config.yaml
n_layer: 14
d_model: 384
n_experts: 16
experts_per_token: 1
d_expert: 320
d_shared_expert: 0
activation: "tanh_gelu"
moe_layers: [1, 2, 3, 4, 5, 6, 7, 8, 9, 10, 11, 12, 13]
router_score: "sigmoid"
normalize_top_k: false
routed_scale: 2.0
balance_loss: 0.00311
balance_bias: false
router_cosine_scale: 14.0
init_std_router: 0.00702
lr_router: 0.000612
n_head: 6
n_kv_head: 6
head_dim: 64
vocab_size: 4096
norm: "layernorm"
norm_place: "pre"
norm_eps: 1e-05
positions: "rope"
rope_base: 10000.0
rope_fraction: 0.5
qk_norm: false
attn_scale: 0.125
tie_embeddings: false
parallel_block: true
init: "trunc"
init_std_qkv: 0.0168
init_std_o: 0.0
init_std_up: 0.0168
init_std_down: 0.0
optimizer: "muon"
lr: 0.00559
lr_mult_qkv: 0.7
lr_mult_o: 2.0
beta1: 0.9
lr_head: 0.00486
warmup_steps: 200
schedule: "wsd"
decay_fraction: 1.0
decay_shape: "pow"
final_lr_fraction: 0.0
batch_tokens: 32768
seq_len: 1024
doc_mask: true
z_loss: 1e-05
train_tokens: 316100000
steps: 9647
dataset: "wikipedia_en"
Below are experts of layer 3 (counted from 0) of a mixture-of-experts language model. Rows are named router (the router's row for the expert), down (a neuron's output weights, with its number) and show model dimensions 48-95. Each number is 50 + 15 x the weight over its row's rms, rounded and kept within 0 to 99.
After each expert's rows: a language model's description of what the expert responds to; "raises" lists some tokens whose logits its average output raises strongly, later layers aside. This comes from a sample of Wikipedia text that the model never trained on.

# expert 0
router:43 46 42 54 70 39 63 50 80 65 50 81 26 50 72 56 54 67 59 53 77 47 63 34 52 52 67 61 39 44 73 72 47 41 60 52 36 49 62 44 40 63 29 29 37 41 74 52
down0:36 74 60 51 58 47 49 64 65 32 46 50 78 53 41 65 51 74 48 38 64 53 28 55 65 42 35 33 61 65 80 46 28 46 32 72 52 48 53 48 53 58 26 37 53 70 20 33
It responds to: Single digit tokens inside dates, years, coordinates, scores and table figures, such as 197'8', 8°'4'6′, 7.'5'7%.
raises: "i", "est", "or", "y", "o", "ad"

# expert 12
router:55 43 29 48 56 39 36 41 55 57 32 51 19 57 47 30 49 66 51 59 49 57 73 30 61 37 73 55 65 50 59 46 33 32 50 56 44 28 68 64 52 52 35 26 67 39 84 67
down0:51 38 48 35 53 17 66 37 74 41 69 33 41 67 52 57 49 44 43 44 89 71 44 56 41 61 41 55 36 45 54 33 45 61 77 51 76 33 44 42 52 58 15 71 39 68 36 56
It responds to: Plural -s and field names in infobox or list lines before a colon, such as Team-s:, Website:, Headquarters:; also is, also, he.
raises: "-", "i", " ", ".", " in"

# expert 11
router:25 53 28 59 55 39 45 56 75 47 42 49 56 43 77 60 42 65 37 43 53 49 52 38 57 47 42 77 28 34 57 81 48 53 46 35 44 49 64 70 41 83 64 08 45 36 51 39
down0:59 46 60 38 54 49 38 54 59 09 48 40 44 42 61 60 45 84 46 77 22 33 21 63 26 39 56 56 40 45 35 30 25 54 40 41 22 46 69 52 44 41 73 45 66 26 65 75
It responds to: Inner or final pieces like o, al, ill, ol, especially after f or h, as in landfill, fulfill, fuel, revealed, too.
raises: "e", "\n", " ", ",", "a", "."

# expert 2
router:37 61 53 58 45 42 49 67 60 90 53 58 62 25 82 66 64 58 52 47 44 44 49 35 44 47 43 50 24 61 51 66 53 56 56 46 49 42 63 50 38 77 48 26 60 47 52 42
down0:62 71 20 56 34 26 69 53 51 62 46 44 34 38 47 60 60 38 38 33 31 36 29 52 64 15 61 61 38 30 43 54 45 44 64 65 43 63 55 18 46 46 50 50 68 34 43 59
It responds to: Short capitalized pieces and abbreviations such as CHI, US, USA, II, Mc, SST in tables, plus word endings like Argent-ina, Def-ense, Jers-ey.
raises: ",", "-", "\n", " of", " and"

# expert 7
router:38 24 40 47 31 56 58 35 67 76 36 54 70 41 72 40 55 57 46 33 47 43 72 26 73 50 53 64 39 41 51 54 46 46 38 53 46 34 75 52 39 84 45 53 55 50 67 36
down0:51 67 70 16 59 56 52 61 60 13 57 70 33 39 51 55 58 59 52 23 52 41 57 53 62 44 51 44 38 46 44 42 43 51 39 45 55 50 25 48 46 37 52 38 55 46 79 40
It responds to: Word-final pieces such as ent, est, et, ment, ic, often after t, as in talent(ed), interest, prokaryotic, Potter.
raises: ",", "-", ".", "i", " and"

# expert 15
router:27 30 49 56 65 06 64 59 61 54 50 40 41 56 87 51 49 48 61 54 70 48 53 53 83 31 40 72 56 45 51 69 62 46 46 45 29 32 76 44 51 59 45 28 61 48 43 61
down0:58 60 45 34 69 62 66 29 62 67 60 48 71 79 35 31 54 57 39 47 33 40 68 21 54 29 41 66 45 53 61 37 50 16 54 57 29 66 46 65 59 77 57 36 46 44 38 49
It responds to: Pieces right after a lone initial D or similar, such as Dual, dance, plus year digits, table separators, and capitalized place starts.
raises: " ", ".", " and", "a", "-"

# expert 6
router:34 47 41 59 60 00 76 27 73 53 64 53 37 59 78 60 62 84 65 52 75 47 74 50 54 25 51 64 27 47 58 62 56 55 43 43 36 37 83 35 50 86 58 44 53 66 68 42
down0:39 60 37 42 34 50 42 56 55 48 65 57 61 62 60 52 42 77 40 35 73 31 27 27 63 45 72 55 39 67 40 58 27 51 59 36 32 45 51 57 54 47 68 61 50 53 64 16
It responds to: Word-internal fragments after an opening consonant cluster, like epid-em-ic, misd-em-eanor, lawy-er, requ-ested, Kugay-ama; also qu and ag starts.
raises: "-", ".", "al", ",", " and", "as"

# expert 1
router:21 54 42 67 54 06 39 48 62 72 40 43 36 29 51 57 48 72 66 53 52 52 50 38 89 45 47 82 55 46 85 71 59 60 66 58 42 44 71 44 40 55 60 44 39 58 62 49
down0:69 54 38 33 54 78 36 52 41 59 43 47 71 31 68 31 33 43 37 47 59 32 15 39 65 52 48 57 50 49 57 31 80 58 61 39 45 60 57 60 36 59 66 39 46 39 46 53
It responds to: Word-internal pieces after clusters like Ch, Cl, Sh, such as ick in Chicken, Clicking, Ricky, plus year digits and table pipes.
raises: ",", "-", " to", ".", "ell"

# expert 4
router:53 51 50 79 69 31 61 45 69 59 73 52 33 42 44 68 33 72 53 27 44 55 75 49 71 50 54 48 42 53 56 88 54 44 50 64 30 36 46 27 47 68 30 33 67 35 89 41
down0:50 48 94 44 55 54 30 66 40 53 63 48 44 52 42 60 43 66 65 51 49 52 57 48 54 76 59 59 57 30 59 27 41 97 47 53 48 48 51 47 43 78 84 37 52 46 54 25
It responds to: Periods and other end marks closing a sentence or heading, such as ".", ")." and "==", plus line breaks before new sections.
raises: "\n", " S", " ", " In", " M", " A"